Experts of a small language model.
Experts: 8 picks a token, a sigmoid router.
Training: a variant of SOAP for the experts, 5585 steps.
Below are experts of layer 3 (counted from 0) of a mixture-of-experts language model. Rows are named router (the router's row for the expert), down (a neuron's output weights, with its number) and show model dimensions 0-191. Each number is 128 + 32 x the weight over its row's rms, rounded and kept within 0 to 255.
Before each expert's rows: a language model's description of what the expert responds to. This comes from a sample of Wikipedia text that the model never trained on.

# expert 8
It responds to: Table row-end pipes and separator lines, line breaks in lists, and mid-word pieces of foreign names, e.g. Di-arm-aid, H-ough.
router [ 80 135 117 166 177 148 126 148 173 141 178 160 126 179 123 144 122 106 150 150  83 103 117 178 151 143  75 107  85 110 163 160 154 138 139 128 120 109 205 100 149 170  86 125 181 102  72 134  68 155 190  83 116 178 157 105 118 136 106 160 135 113 156  81 179 153 131  70 117 106  97 125 136 114 116 137 177 142 154  90 144  98  77 122  91 124  59 101 104  70  85 161  96 153 140 133 181 160 136 112 119 160 181 123 102 111 138 100 201 138 153  61  91 104 142  98 118 121 148  87 117 127 151 114 148 116  79 158  80 121 115 138 145 158 133 162 129 106 119  75 138  91 131 117 143  87  89 148  98 101 146 124 147 162 111 146 158 128 154 180 102  70 154 146 127 159 125  95 176 104 114  85 135 100 157 161 171  47 140 126  77 160  55 129 179 153  74 127 142 109 179 150]
down0 [108 164 148 131 145 156 170  65 136 122 118 141 149 150 152 113 150 127 124  99  79  91 182 102 181 139 139  78  54  62 106  88 166 217 135 137 144 118 137 109 117 134 103 126 101 141 107  90 125 143 140  84 159 108 128 189 134  95 128  96 139 178 160 100 127 107 114  86 103 124 120 126 144 154 126 103 139  98 148  70 167  92 114 110 128 101  45 118  53 142 154 155 114 211 145 174 122 108 139 141 133 123 168 120 133 155 111 118 144 176  96 145 122 145 157 139 125 131  77 136 140 108 142 146  91 133  99 107 104 156 155  79 174  86 150 114 129  88 181 113 160 143 132 112 178 130 130  35  72 120 159 138 122 136 158 162 117 124 106  77 125 165  75 206 168 105 153  83 136 116 123 158 195 157 129 168  85 115 104 216 125 110 112 140 143 177 119  61 125 116 165 146]
down1 [116 175 162 165 150  96  81 154 157 108 159 156  68  99 104 118 150 139 105 136 155 167 145  99 123 135 145 117 134 185 152 164 117 142 126 186  89 145  94 126 112 126 117 147  97 181 110 128  68 115 173 163 122 164 168 112 128 108 125  92  97 131  86 136 191 108 134 140 217 126 125 150 105 155 110 151 151 126  88 121 151  97  49 147  69 123 115  97 140 131 109  96 118 117 143 123  96 102 141 153  93 176  61  77  87 143 107 131 163  85 188 114 134 148  92 183 144 129 149 179 105 116 137 162 113  99 153 211  81 143 174  76 173 141 121 131  94  63 130  70  74 155 166 128 155 131  79 109 114 150 104 111 138 158 124  81 112  86 125 164 120 170 136 186 117 129  67 164 162 113 168 125  76  89 155 121 116  72 127 130 111 115 133  98 110 189 105 127 183 118 159 186]
down2 [176 129 122 134  99  92  92 119  83 126  83 105 133 124 101 151  67  88 108  76 121 119 114  83  46 107 104 154 111  53 103 118 164 119 172  94 107 146 170 169 144 112  73 171 110 122 165 178 107 180  90 157 101 149 143 205  85 210 120 102 154 172 114 103 133 145  86 125 146  80 152  94 128 132  71 155  93 153 141 136  69 135 120 180 129 154 139 112  89 114 135 125 105 143  91  86 125 157 141 132 129  73 144 134  92 223 151 126 145 164 105 129 143 122 181 164 126 126 148  59 142 166 145 127 133 112 201 156 133 138  92 140 108 140 133 130  84 105 121  69  95 158 133  98 124 112 118 134 103 148 116  94 157 142 160 112 163 196 162 154 139  91 185 155  96  95 132  98 142 177 181 169  79 120 159 119 131 150 120 176 171 116 163 129 156 109  94 112 138 103 114 176]
down3 [117 113 132 128 125 101  84 117 159 177  94  74  87 163 127 154 144 131 201 159 132 120  66 171 125 108 145 138 155 124 112 174 118 144  90 125  82 111 131 141 112 162  82 113 107 130 111 146 118 183 142 160  88  89 133 133  83 135 123  76 141 118 115 170 199 129 172  77 111 159  68 152  91 103 104 117 109 125  71 158 142  92 106 189 155 178 143 207 170  93 133  87 175 128  83 121 136 132 153  72 105 133 195 126 117 145 190 162 124 133 102  86  66 128  98 124  83 120  98 147  77 167 112 109 113 112 136 142  99  86  69 151 135  90 153 121 180 160 117  87 142 159  98 153 104  80 154  98 119 149 163 184 114 139 122  72 131 154 147 193 110 174 131  79 144 126 120 136 155 154 129 156 180 157 130 107 133 140 119 113 104 134 112  53  96 114 201 192 102 149 141 129]
down4 [106  99 144  99 192 131 141  46  35 190 119 147 106 104 169  91 158 103 203 109 141 109 110 119 135 158 141 146 147  97 132 111 148 135 155 134 126  84 109 172 101  62 114 147 152 113 111 111 102 172 103  93 158 154 166 136 143 105  95 178  92 142  98 163  89 109 170  80 206 145  58 163  81 155 162 171 137  76 167  62 100  52 148  96 116 135 188 107 129 134 117 125 159  95 162 125 191 100  87 115 177 135  62 167 145 135 132 152  79 160 125 130 104 107 117 173 132 135 110 166 107 152 165 173 128 118 126 106 144 156 102  66 142  66 133  82 144 141 100 132 117 136 106 130 194  88 145 132 142 111 136  80  77 139 157 133 153 130 114 141 111 111 178 158 168 124 150 116 185 138  86 134 166 160 122 148 134 146 131  88 136 112  93 136  86 139 136  85 146 134 118 128]
down5 [143 139 182 159 161 145 105 138 129 226  97  97 174 170  98  95 100 129  99 129 129  89 112  95  81 139  83 106 137 164  95 192 158 167  94 137 115  72 154 127 113 131 135 138 156 143  67 128 152 131 170 136  69 141 103 138 111 120 113  84 123 100 148 136 162 110 178  97 125  97 159  63  71 107 135 161 113  84 102 151 159 110 162 165 133 105 129 111 129 193 128 173 128  60 122 123 129 115 119 166 125 156 117  90 134 120 175 133  80 152 117 144 176 101 138 141 122 157 184  60 101 103 145  96 155 179 122  63  80 119 202 149 144 153 183 145 149 115 148 117  93  74  89 138 159 165 155  65 127 124 127 187 105 104 152 172 140 174  90  87 153 139 130 117 102 125  91 120 113 160 187  80 160 200 169 165 120 113 109 145 129 149  96 115  75  79 124 127 140 152 145 150]
down6 [126 176 159 111 106 173 128 100 176  80 138 105 168 169 126  96 128  84 165 114 160 145 136 117 142  89 117 146 151 169 127 150 116  99 139 139 122 152 159 148 145 132 121 137 150  82 129 152  89 130 120 131  91  75 131 136 124 123 132 194 152  84  74 150 151 176 109 132 143 117 136  81 122 101 170 134 183 150 120 134 189 110 151 124 112 117 125 123 212 129 141 111 125 170 181 159 154 137 114  89  95 154 150 102 135 119 159 198  44 109 120 169 127 155 161 102 122  78  97  70 119  95 102 125 160 145  89 148  99 153 121 145 130  62 176 150 126 123 103  78 203  92 112 154 175 104 122 120  77  97  44 128 144 154  91 105 154 163 139 136 110 104 119  48 146 166  88 164  76 176 115 126 104 141 110  54 138 169 164 139 124  21 152 159 133 120  89 134 163 108 135 101]
down7 [120 115 115 131 122 111 119 119 159 104 156 158 163 120 152 130 105 133 165 160  66 152 128 166  93 114 169 132 101 117 159 143 160 123 144 116 151 120 117 163 178 141 145 153 104 135 118 132 136 102 116 124 124 195 158 157 122 157  80 134 107 111 152  77 120 141 135 144  91 126 110 143 138  99 124 158  87 147  98 134  87 149 127 114 164 129  94 121  79 137 180 126  67 104 141  94  50 133  98  74 128 166 117 148 137 143 128  91 154 119 131 160 100 140 158 122 108  74  87  75 108 140 119 162  89  87  91 139 137  80 135 189 171  97  42 187  88 108 145  89  56 148 134 162 236 128  93 141 129 132 172 128 122 118 131 124 133 166 161 199 128  50  61 143 138 138 159 125 171 103 107  95  83 141 142 124 149 133 190 164 122 213 171 160  67 102 145 142 150  88 113 202]
down8 [121 117 113 146 196 149 165 103 135  95 120 102 104  36 121 149 131  80  95 139 117 111 142 131 149  59 125 165 103 129 120 190 191 148  99 147  91 127 144 128  99 150 107 140 162 147 151  81 115  75  86 152 160 116 113 105 129  49  92 161 171 148  86 123 155 125 200 148 119 122 139  76 112 125 113 153 147  87 163 111  89 119 129 140 103  88 124 157  92 116 154 153 131 106  95 130 173 145 182 144 162 134 142 123 148 138 147 120 129 194  88 105 173 156 120 112 114 138 111 177 182 135 130  97  83  85 109 144 135 171 149 113 102 159  70 179 162 145 138  74 137   9 121 126 116  90 137 122 184 120 138 137 145 195 109 165 126  90 112 121 181 122 132 102 127 106 117 140 147 108 132 101  83 176 136 157  59 138 166  87 176 200 103 124 144 139 103 169 152 119  81  85]
down9 [164 114 144 128  39 105 110 171 162 174 116  73 167 150 112  96 155  87  82 104 192 103 149 122 143 132 166 129 131 101  85 125 148 200 160 114 192 113 123 201 106  98 132 145 128 145 109 150 128 103  89 104 138 193 171 117 117 130 135 110 103 190  75 133  99 124 174 123  65 115 123  93 148 154  98 161 171 147 168 118 101 158 112 157 108 136  89 152 124 119 119 157  92 144 148  79  98 115 153  72 154  82 148 146 108 139 179  91 124  93 179 155 127 129 239 122 160  72 108 104 114  95  79 172 195  98 160 152 159 169 163 162 159  78 110 155 102 131 127 129  64  90 125 128 126 105 130 133 116 157 141  90 133 132 106 106 107 128 120 185 164 137  86 118 112 126  98 177 198 168 125  69 102 122 139  88  79 130 111 169 135 132 129 116  98 106 114 111  99 135 131 112]
down10 [ 89 101  39 142 118  72 129 130 134 123 163 127 163  94 137 177  92 153 151 129 110 105 105 105 138 175 153 106 107 143 197 173 145  65 136 102 155 146 138  89 131 147 181  76 156 132 153 137 143 147 127 186 169 129 129 151 114 109  91 142 154  96  65  94  88 134 143 131 144  67  56  88 156  74 149 112 157 124 151 141 130 107  94 119  76 117 153 198  63 150 138 105 174 114 167 122 138 147 145 145 195 114 131 147  92 136 102 133 154 125 134 116 105 164  89  85 133 137 159 114  78 180 131  84 117 159 101 140 114 110 101  47  83 146 138 102 150 143 189 167 139 100 122 132  74 170 172 124 148  96 172 138  95  85  61 111 134  59 146 156  80 118 173 165 125  91 114 139 157 121 128 134 162 140 121 192 122 132 165 175 115 110 129 135 161 136 100 159 142  74 171 165]

# expert 16
It responds to: Letters completing capital abbreviations (COO, COM, U.S.) and pieces of foreign or Cyrillic names, plus some of/and after names.
router [ 81 152 105 117 131 160 193  78 127 106 187 150 144 115 128 118  86 171 182 133  82 106  94 148  67 161  65 161 118 134 127 176 117  79 156  91 137 128 133 102 138 117  70 103 172 166  81  79  86 160 162 140 140 172 171 149 161 151 103 125  96 154 196 148 193 128 145  99 130 158 143 169 130 146 163 118 177  86 149 114 112 119  84 114 164 119 120 155 137 134 127 206 125  79 220 150 153 149 114  81 148  84 173 160  75 149 152 174 125  88 130  89  66 155  68 155 146 144 106 133  89 125 121 133 212 105 104 123 137  94  90 111 133 126 104 161 145 142  86 108 134 119 143 146 150 104 122 160 108 105 160 182 164 153 158 124 141 118 122 169 150  98 126 159  93 105 121 159 109 136 130 113  73 120  99 114 147 174 145 131  78  93  85 103  77 109 156 169 160 101 164 155]
down0 [103 187  76 138 121 139 125 129 131 131  84 146 107 209 150 103 156 169  65  99 129 154 111 213 161 137 188 156 119 182 151 137 161 127 121 150  51 130 140 117 123 141 147 124 172 116 113 195 125 156 182 128 113 155 159 127 130 193 103  93 121  94 105 120  93 113 113 143 159 138 100 140 117 149 102 159 190 117 190 127 161 143  97  98 133 140 115 135 130 110 149 152  91 122 138 103 153 135 101 105 114 106 102 132 153 160 106 164  84 143  99 167 115 139 104 104 175 176 130 105 122 119 141  94 116 121  63 100 144 106 105  53  81 138  86  99  73  99 175 127 141 141 137 165 175  75 104  80 119  93 155 145 150  55  77  99 148  95  78 185 134 144  93  44 159 128 100 120  99 116  83 108  93 124 108 210 111 208  99 144 141 152 149 123 144 127 116 157 130 141 162 131]
down1 [150 135 140  58  97 113 101 109 125 172 138 162 104 173 133  78 111 110 114  95 102  84 106 165 104 142 110 184 142 140 161 158 129  99 150 132  94 151 151 109 196 117  96 143  81 147 105 163  92 133  55 112  83  86 126 140 181 147  92 201 114 104  36 180 177 151 131 120  83  63 112 146 125  78  98 142 123 128 162 158 127 122  98  65 113  55 106 187 116 189 159 177 149 174 166  94 168 132 201 135 150 172 168 154 134  89 176 122 162  74  88 127 157 117 165 128  88 162 155 155 122 138  62 151 131 128  69 149 117 108  71 141 121 128 135 144 120 146 151 103 119 100 145 125 149  91  74 161 110 127 184 163 154 166 149 111 101 129 132 107 143 144  95 137 143 127 180  92 159 117 111 124 147 158 148 108 154 132 142  68  93  89 145 136 152 102 141 151 131 120 130  94]
down2 [167 128 113 125  82  71 139 126 127 100 126 115 139 127 125  72 161  92 147 131 127 142 114 105  94  75 149 151 144 115 127 188  74 128 160  96 105 175 161 132 128 112 162 160  81 158 102 120 141 166 119 118  95  68 141 137 105  95 105 177 169 150 101 160 139  99 115 146 134 143 147 149 143 196  96 132 188 115 123 125 113 119 139 155 158 151  67 176 146 137 155 185 119 117  81 124  92 150 102 182 177 155  52 180 120 157  84 154 137 104  98 146  90 133 154 114 136 137 104  61 140 124 168 111 138 120 164 142 111  65 213 156  77 133 117 102  76 136 176  83  82  90 142 139  73 132 150 118 183 161 131 100 123 114  94  94  84 161 188  93 150 168  69 209  92 119 108 122 157 129 141 113 167 115 132 171  80 130 196 114  86 129 120 136  84 100 120  98 180  99 151 126]
down3 [141 120  98  94 111 112 125  73 142 139 131 123 155  81 121 111  48  95 159 143 147  94  76  30 148 185 123 122 155 142 144 149 165 139 118 119 182 122 191 109 102 158 111 119 118 101 122  67  68  96 153 115 139 143 121 149 149 131 121 130 107 142 212  68  91 142 104 126 131  99 128 145  76 157  97 126 125 163 148 130 169 103 141 106 138 145 118 122 154  47 105 115 126 127 182 161 177 130  89 110 118 137 132 153 193 103 100  78 109 148 124 161 159 123 127  92 132 117 136  87 159 127 134 117 159  89 149  98  59 138 144 202  63 100 137 151 108 196 130 126  90 146  76 117 103 172 124 133 167 134 192 159 102 146 156 124 154 198 115 117  91  71 143 110  94 107 116 136 159 147 148 157  93 185 209 135 166  85 102 164 101 129 137 172 157 147 174 160 132 106 135 142]
down4 [ 92 155 170 152 119 174 134 112 115  69 114 150 128  76  98 113  97 101  94 186 141 177 101  89 133 136 165 129 146  95 102 112 143 101 122 136 171  71 155  96 114 199 160 136 134 107 104 117 132 147 173 110 120 122 184 131 136  89  97 135 122 132 143 189 142 169 194 162 119  93 168 125 141 108  66 163 173  88 106 110 127  97 127  99 104 144 136  98 129 154 162 170 140 149 114 135 176 181 100 117  80 153 144 138 153 137 133 128 124 121 125 109 147 179 187 108 166 111  50 172 130  63 185 162 127 148  72 103 132 114 127 111 102 196 151  73  98 125 152 113 171  84  73 105  64 141 212 136 129 196 140 108  91 130 113 124 131 154  90  99 103 130 111 128 173  90 159 111 133 136 113 143 162  98 101  85 115 114 127  93 176  67  96 122  95 113  95 217 108 113 129 102]
down5 [108  85 102 148 113 112 153 119 132 156 168 143 141  85 140 106 138  87  87  89 147 100 117 141 125 127  88  54 130 121  81 140 147 186 142  99 125 115 200 115  88  96 160  99 146 115 124 125 141 119 166 128  99 127 191 118 178 160  95 119 136  92 114 111 160 171 152 136 155 135  95 103 125 113 130 166  83  96  72 105 147 119 107 169 122  70 122  81 168 202 138  46 138 107 210 119  96 105 139 138 153  97 141 145  74 180 129 138 158 154 132 126 149 162 141 112 159 102 167 104 164 139 141 138  90 138  83 137 105 144 128  66 104 127 120 182  95  81 112 158  83 149 187 209 156 149 141  87 107 152 108  92  99 178 143 145  83 107 127 208 155 143 123 127 180 124 124 192 103 154 183 214 144 143 166 153 155  93 126 143 107 103  80 153 117  81 138 121  99 105 120 152]
down6 [139 118 140 116 126 114 101 134 140 152 102 161 102  89 126 153 108  76 124 163 101 148 127 127 100 175 128 111 143 122  87 103 137 137 105 151 184 148 109 134 136 184 123 125  97 141 158 100 131  96 183 138  99 160 138 153  86 125  82 119 168 120 148 121 100 151 127 173 144 140  63 123 102 122 137  91 110  80 125 102  90  94 111  99 162 104  99 127 110 191 158 129  85 137 107 136 140 147 101 102 150  98  97  92  69 123 167 137 142 112 146 196 129 177 152 100 136 122 109 140 155 165  93 129  61  31 112 212 140 135 170 179 149  79  92 134 144 136 147 168 182 139 123 128  94  90 117 113  71 118 147 189 153  83 130 132  76 115 157 129 127 118 159 150 142  87 114 176  66 187 185 149 175 138 162  64 112 166 183 217 106 156 137 136  70 160 110 184 162 145 120 184]
down7 [136 145 162 134 143  95 138 104  71 133 129 197 144  91 151 152 177 154 193 150  90 106 111 117 151 130 161  85  89 119 147 157 128 173 174 149 107 146  98 128 100  94 128 113 154 162 101 161 116 154 169 134  68 152 148 149 132 146 107  80 168 119  81  89 142 151  96 174 156 127 113 131  81 116 197 155  95 123  90 122 181 197 111 114 169 154  94 149 164  92 168 132  96  91 132 161 149 166 114 140  84 123  79 180  94 184  91  74 103 134 154 136 105 154  91  89  79  64 134 172  84 137 151  77  83 138 134 119  99 107  99 131 117  86 144 153 136 124 130 132 109  82  89 113 118 143 132 101 126 168 130 111 134 125 102 109 140 122 237 157 199 175 123 151 156 146  91 116 167 128 103 168 183 157 136 125 115 143 106 163 137 121  98  27 149 169 171 133 168 133 134 107]
down8 [ 72 139 161 159 129 114 172 180 158 125 140 128 123 203 163 146  89 124  34  99 120 170 150 148 134 165 151  97 187 116 145 155 130  26 188 127  62 134 130 129 103 161 108 126 108 154 111 145 168 129 173 142 108 104 144 123 161 147 136  91 134 138 145 110 105 133 126 107  80 192 106 123  77  58 151  72  99 106  76 138 122 116 162 112 161 123 180 157 130 167  96 161 164 148 134  96 104  93 126 140 167  94 121 148 100 127 111 108 124  88 180 146 122 158 162  93 118 150 106 112 106  84  85 118 124 123 145 156 103 106 149 125 141 184 122 179 175 120 148 158 174 131 139 128 164 146 146  74 114 111 161  67 167 121 121  72 146 174  76 123  86  90 124 115 102 134  86 148 145 119 168 127 171 145 151 114 139  27 184  92 132 139 113 105 138 128 160  90 137  55 111 143]
down9 [129 109 151 141 107 117 118 135 115 156 130  86 110 141 157  91  42 149 117 182 180 187 135 111  61  97 131 127  97 172 137 121 104 195 142 107  97 171 138 121 169 133  71 101  98 110  90  99 112 123 115 120 129 137 164 117 113 167 142 120  93 140 101 112 103 166 155  87 133  92 110 167 184 100 115 156 128 126 103 111 134  95 125 132 163 148 158 126  75 158 117 159 109 147  88 144 131  67 215 133 138 171  40 145 116 125 110 140 112 188 183 139 194  90 114 122 169 123 109  87  69 142 148  90 112 141 147 118 175 147 112 167 172 118 169 104 113 110 148 103 121 151 171 118 169 112 111 106 111 159  98 180 156 149 126 146 174 161 129 182 165 157 159 146  46  56 161 139 151 104 115  87  82 134 134 170 127 138 102  56 103 147 123  73 147 128  89 140 161  64  97 131]
down10 [104 173 141 173 125 172 134  74 150 158 127  94 111 179 118 108 114  92  82 159 153 146  93 118 143 121  99 147 169 119 130  88 113 142 140 143 122 148 150 182 133 115 117 175 116 181 129 148 128 166 118 147  83  96  82 116 147  74 157 124 134  73 155 147 103 129  96 125  82 146 114 126 213  99  61 123 139 135 134  72 155 125 133  96 190 128 147 116 151 125 122 203 136 132  83 115 170 172 112  66  77 147 112 150 130 158 169 135 142 130  92 152 118 185 155 114 117  95 162 127 140 117 118  50 164 195 113 185 109 137 131  82 128 132 115 149 186 114 119 164 121 136 125 113  81 157  94 153 138  89 151 130 104 143 120  84 163  93  47  84 107 143 193  43  80 151 143 155  80 103 115 111 116 156 169 149  99  97 176 127  75  76 149 114 125 133 143 126 137  90 207 139]

# expert 4
It responds to: Prepositions like of, in, at, from, during right after a noun or name, introducing places, dates or groups: president of, in 1928.
router [122 125 111 101  79 121  93  96 121 121 102 161  88 120 122  99 129 128 147 175 127 126  81 164 119 129 116 190 178 156 131 180 101 135  89 169 109 148  84 113 118 117 152 123 151 140 105 114 139 119 139 156 148 180 115  76 135 155 134 141  91 142 139 104 154 123 115 125  56 138 137  95 111 144 141 140 153 120 131 143 210  95 125 117 125 167 167  81 106 176 172  80  60  75 170  84 135 165 137  86 137 125 107 122 115 100 139  88  70  95  94 118 124  92 137 127 135 103  85 204 105 126 117 152 179  86 119  88  92 104 116 167  80 141 184 137 162  95 166 106 121 179 206 124 107  97 138 145 109  96 120 144 137 168 139 120 118 164 112 150 179 125 155  99  62 114  90  64  69 212 120 114 172 140 164 103 120 155 133 140 125 152  99 156 166 163 146  90 122  89 214 205]
down0 [108  96  82 123 137 121 110  73 129 164 127  96 141 117  97  71 121 115 154  99 120 102 137 117  80 100  76  92  39 128 120 173 140 126 107  90 163 149 146  99 133 122 109 113  92 118 101 103  78 180 157 150 118  96 152 125 149 142  73 112 116 136 105 105 165 100 115 137 179 166 160 176 152 109 127 160 135  95 108 150 140 172 120 179 126 187 122 175 153 156 157 184  93 148 190  84 158 153 209  67 205 103 137 121 121 140 142 103 131 132 141 157 118 145 130 113 139 157 126  89  99 143  96 180 142 156  62 131 146 134 129 157 146 113 102 180 145 128  97 104 141 126 211 180 129 138 154  97  70 152  66 137 139 152 187  95 144  93 101 176 117 142 100 105  80 151 114  45 152 135 125 112  86  96 153 132 130 173 132 129 119 107 154 146 131 103  84 101 143 100  93 224]
down1 [134 177 148  62 151 141  80 132  78 127 126 217 150 149 124 117 103 128 155 134 130 146 118 134 112 114  75 147  96 197 172 115 181  73 135 158 131  76 147 136  83 135 148 112 139 177 103 123 122  96 107 117 117 173  41  80 129  96 140 149 127 111 151 115 117 123 152  88 123 142  85  94 116  86 133 159 130 168 122 139 105 147 147  89 172 182 128 105 107 182 145 147 153 118 119 113 106 109  82 151  93  95 139 228  61 125 160 135 132 119 161  91 139 116 166 113  60 127 112 164 160 133 125 123 121 105 125  54  83 128  76 135 148 197 110 121 127 103 131 122 129 155 124 178 139 143 169 171 142 131 146 194 125 156 149 149  74  83 155 132  88 137 150 146 119  74 168 130 166 149  87 133  85 191 115 100  69  86 142 172 120 154 138 115 109 173 142 159  75  63 133 114]
down2 [106 137 108 171 144  90 123 196  97 165 105  93 161  76  95 126  95 186 141 134 190 167 104 126 167 132 103  63 163 126 129  61 177  87 129  80 114 155 168 162 143 150 139 150 119  69 123 156 189 163  90 113 151 148 129 152 126 194 141  99 121 103 163 122 188  57 141  66 144 149 148  59 107 132 125  94  87 157 102 148 158  88 156 125 120 104 121 155  82 135 146 167 110 158  89 121 113 138 102 135 103 194 130  66  85 127 188 114 101 173 107 164 186  92 136 195  77 131 157 130 172  79 157 109 165 135 118 134  86  94 110 172  71 140 115 111 149 165 165 142 135 125 121 138 110 102 112 101 126 152 119 101 129 140  89 110  97 107 118 197 110 128 140 112 150 172 138 137 120  73 103 116 107 146 112 145  88 116 145  75 105 131 109 155 143 100 185 158  89 173  93 151]
down3 [ 83 127 126  89  95 127  85 146 147  74 179 133 115 104 109 131  92 152  96 180  85 163 215 132 130 116 121 124 160  99  73  58 222 119 166  96 142 132 117 150 180  75 120 134 144 133 102 123 100 119 165 127 104  72 183 144 124 127 173 128  86 147 119 194 179  77 119 120 125 141 124 158 119 203 114  99  92 114 168 134 153  81 133  93 133 164  88  95 142 114  89 117 141  81 111 153 139  98  91 174 142 138  79 151 122  36 117 152 114 170  89 126 130 145 103 114 129 132 138  80 100 119 107 122  89 172 135 128 142 176 131 102 121 141 171 193  93 133 159 117 109  97 145 106 187 161 103 190 123 144 104 120 127 122 150 140 149 102  96 100 113 114 159 133 151 161 157 137 124 117 168 168 162 102 151 142 127 142 151 106 138 109 109  47 170 124 150 140 132 220 132  62]
down4 [126 188 108 105 122 164 148 110  79 163 149 196 172 126 147 161  62 133 150 111  72 137 130 172 138 100 144 129 138 135 144 164 139 132  67 174 146  67 129 153 114 137 145 167 114 151 120 164 155 163  89  90 146 151 116 142 138 110 135 152  64 124 132 168 127 111 139 153 155 101 118 120 159  97 184 138  88 128 169 130 118 178 103 116  30 143  88 124 138  90 146 123 138 136 140 143 166 118 131 186 145 142 148 125 152 176  80 114 142 174  75  87 137 130 169  81 144 141 152 125 185 107 171  72  94 117 145 148  64 153 125  94 169 143 154  59 115 128 136 103 146 138  88 133 123  96 127 120 161  36 121 117 133 119  96 115  87 130  86 113  87 118 108  84 199 126 125 160 121 149 181  73 110 150  90  52  69 171 119 115 128 142 165 173 147 155 101 153 104 138 158  54]
down5 [131 132 108 175 111 112 133 112 144 139 225  79  75  79 143  72 104 114  98 118 114 151 121  93 193 140 111 123 134 138 138 118  92 154 149 126  86 109 126 164 178 141 110 172  94  67  96  98 129  90 124 165 112 148 112  79 122 188 121 154 114  93 125 122 129 118 123 174 139 114 167 170 122 156 194 164 100 123 126 137 161  96 140 146 133 141 105 159 104  93 143 107 144  57 135 211 130 165 130 140 108 215 133 175 145 139 137  74 138 164 108 124 159 112 118 177  98  52 105 114  43 107 143 124 105 152 104 194  98 114 112 141 135 121  80 159 110 150 104 184 141 162 103 172 149 144  79 134 155 105  99 134 142 196  92 101 180 143 115 101 102 105 180  93 140 125 126 103 168 129 129  94  91 155 152 175 126 166 153  82 144 146 172 104 124 139 166 110 188 159 106  73]
down6 [196 152  69  57 142 148 127  76  76 104 167 165 165 184 121 109 135 111 102 102  92 142 124 116 140 116 184 149 124 110 179 129 102 169 155 101 115 124 156  84  61 101 134  42 101 157 150  90 138 140 113 155 118 160 124 125 110  84 132 120  93 175 120 104 103  80 117 138  79 150 134 127 117 143 129 177  91 190 138 130 119 118 131 110 173 123 103 170 135  59  87 138 204  87 123 145 105  88 147  92 124 123 165 115 132 180 108 109 126  89 153 161 115 134  76 136 100 131 134 148 145 192 135 102 158 129 136 154 111 156 108 203  99 115 133  74 115 129 136 109 114 112 179 159 126 173 109 137 154 149 190  86 131 102 126 134 101 200 156  81 180  92 108 114 181  72 162 131 116 118 145 139  80 126 157  99 137  84 134 221 115 128 170 181 144 130 173  94 110 141 128 132]
down7 [155 129 124 129 133 153 123 163 116 102 146 114 196 138 170 166 122 167 173 150  86  95  83 135 101  88  88 122  98 136 176  23 142  97 108  95 137 125 131 142 116 152 145 175 118  83 148 116  99 145  75 118 184 112 126 141 145  80 102  82 189 162 120 173  92 120 170 113 135 142 174  60 124 124 179 158  88 114 157 158 131  87 160 117 127 174 149  92  93 104 118 111 146 131  82 101  93  92 123  96 131 115 144 172  97 110 115 157 108 130 122 192 168 167 132 204 136 109 153 116 167 152 130 100 107 109 185 162 170 130 148 120 164 135 144  80 113 167  81 137  61 110 121 157  97  90 147 172 116 138 140 164  75  39 125 134  85 127 159 178  94  79 138  70  98 147 109  92 175 143 188 112 177 162 121 138 114 125 160 110 114 165  95 140 136  97 153 123 105 180 101 125]
down8 [104  93 147 183 117 154 101 138 121 188 151  31 102 120 115 121 129 156 149 120  95  91 182 117 171 196  64 140  70 106 135 153 111 150  78 195 182 116 103  97 155 140 133 124 107 125 176 128 167 175 132  51 136 152 121 160 139 173 139 140 138 130 169  44  78 115 119 159 160 152 112 136 117 102 106 118 172 129 118 153  80 158 119 134 132 134 134 116  59  46 120 172 170 163 136 148 137 148 106 137 103 143  99 124 169 169 147 110 184  82 127 140  87 136 130 142 169  58 114 148 138 146 149 148  54 124 125 122 166 124 150 111 158 144  89 162 130 107 131 117 161 141 120 102  80  90 110  99 112 128 160 170 143 112 144 117 162 124 170  51 144 133  91  76  96 152 104 177 105 117 101 101 104 153  98 131 147  85 126 147 138  67 197 123 143 145 109 182 139 132  87 131]
down9 [161 165 103 142 127  95 131 122 148 182 165 218  65  90 132 107 156 144 148 142  99 133  96 136  79 150 133 115 171 157 146 144  63 100  83 133  78 134 131 136  81 142 146  63 125 108 120 148 115 113 145 145 176  65 149 139 150 141  73  96 143  96 144 125  85 122 151 108 120  93 143 117 124 113 171 151 175 157 216  94  97 120 103 136 111 178 158 115 125 159  94 128 113 147  84 134 112 191 129 165  92 200 162 118 145 118 175 126 116 140 140 169 138 110 142  66 104 109  97  93 108  84 134  81 103 151 171  84  91  81 158  85 132 114 126 161 123 177 151 150 114 156  74 175 109 140 190 177 132 113 150 104 228  60  83 137 109 207 142 109 101 138 101 145 122  86 113  75 148 110 112  90 167 120 113 116  99 169 122 145 121 158 125 129  94 139 150 150 109 127 119 154]
down10 [127 108 159 132 164 105  98  84 119 153 160 195 149 145  85 132  78 165 121 135 162  91 153 147 117 141 138 162 158 197 126 153 132 149 113 114  92 108  91 155  66 169 126 135 184 119 107 150 135 112  95 179 117 115 144  49 134 136 139 159 182 130 118 153 133 147 163 110 123 150 122 150 156 135 123 130 150 142 139 135 161 104  70  90  93 151  85 138 142  92 106 137 118 112 123 102 121 131 100 101 153 134 100 135 140 134 138  27 165 135 145 139 120  60 156 146  72  94 120 153 115 183 103 110 144 111  98 118 112  77  68 152 168  95 158 134 164 173 149 134 156 209  47 147 132  64  94 203 158 132 155 153 149 132  97 147 147 161 139 123 169  88 175 120  70 102 145 100 118 123  91 136 117 177 157  84 139 173  76  92  89 184 106  80 108 136 146 156 202 143  98  84]